Below are experts of layer 3 (counted from 0) of a mixture-of-experts language model. Rows are named router (the router's row for the expert) and show model dimensions 0-31. Each number is 500 + 40 x the weight over its row's rms, rounded and kept within 0 to 999. Numbers have three digits each.
After each expert's rows: "comes before" lists some tokens at least twice as common just after its tokens as in all text. This comes from a sample of Wikipedia text that the model never trained on. Tokens count by the router's weight.

# expert 2
router:527515502504483511506571488506505490549479469508541503526505540516595492546499433510590530511484
comes before: " and", " which", " but", " the", " he", "000"

# expert 21
router:508483528606482479449536475509413507516439444460526395508446540513462439561619449485515505498518
comes before: " ", " a", " \"", " well", "00", ":"

# expert 18
router:514463505546536500461517464500513499455540510496494534495486515471382482536546454569504510497466
comes before: " ", " Olympics", " –", " II", " ago", " after"

# expert 30
router:489479488551463449505511477476418429523527500491555519495518471515502499585484441555502447494512
comes before: " to", " the", " by", " in", " a", " that"

# expert 31
router:563507527581495494517596521451479417470519511512504500466471516466550483572488470481433427500453
comes before: " The", " In", " He", " It", " This", " She"

# expert 13
router:499503489516485392523481482549482537478523473547497535550525544589500454568459485512467530462464
comes before: ",", ".", " and", "'s", "\n", ".\n\n"

# expert 3
router:558484525574486415531578453548493500532484492487517548540485474555517424563517453518509518498543
comes before: " |", ",", " (", "\n", "\"", ";"

# expert 4
router:545479455537497440526513448496500504465503391569450577466489513541554467505465507557470450514522
comes before: " ", " —", " +", " −", " .", " %"

# expert 28
router:516475484569521458468479462534505506473586478505538575505489495543488475601444455539458465461585
comes before: ",", " of", " and", ".", " in", " were"

# expert 14
router:499506477481461466501508429487495468516475419389565492501461445585551475495559417472438473525534
comes before: "1", "201", "2", "200", " |", "3"

# expert 17
router:511438545512558497459500492550449483487498545427545488527487537533537471595500390493523559505492
comes before: " ", " Total", " Party", " Turnout", " No", " Sheet"

# expert 22
router:433422431468513472514489538436493485519476469529536505489440523480591487571523474507537517527468
comes before: "-", "|", "==", "===", "The", "In"

# expert 10
router:553544525510474481512603476469408480527458470512484529524523506494430507534513486535516505537517
comes before: " |", "–", ",", ".", ")\n", ")"

# expert 23
router:492446477527515490543501468561469496536517506445492488520483529574521469542542477559503542428495
comes before: " of", ",", ".", ".\n\n", " in", " and"

# expert 0
router:536428477511481474480507523510451509554521472498486478530481471540550493488457508529497513502521
comes before: "′", "″N", "″W", "\n", "″E", " ("

# expert 7
router:538461520563418504540553479541449464458464469500479565530482455527437522504509501517490458442496
comes before: " |", ".", "0", "%", " |\n", "8"

# expert 9
router:473530530500447467509527511487508486471532536545575541482526497543581446515481468486452531488518
comes before: " of", " was", " to", " in", " for", " is"

# expert 5
router:504506524504435473489554554506385492521501545446469474518505456509498446504507451507529564504498
comes before: ":", "==\n", " /", "\n", " a", " of"

# expert 6
router:560495537550506473526469441422424446485491524487560611544456519529605396489596457529482426470522
comes before: " the", " a", " his", " their", " its", " birth"

# expert 1
router:531438562538503479516522442500485410421445533533571501465468513501480490516526500475452557442525
comes before: "0", "1", "2", "201", "200", "3"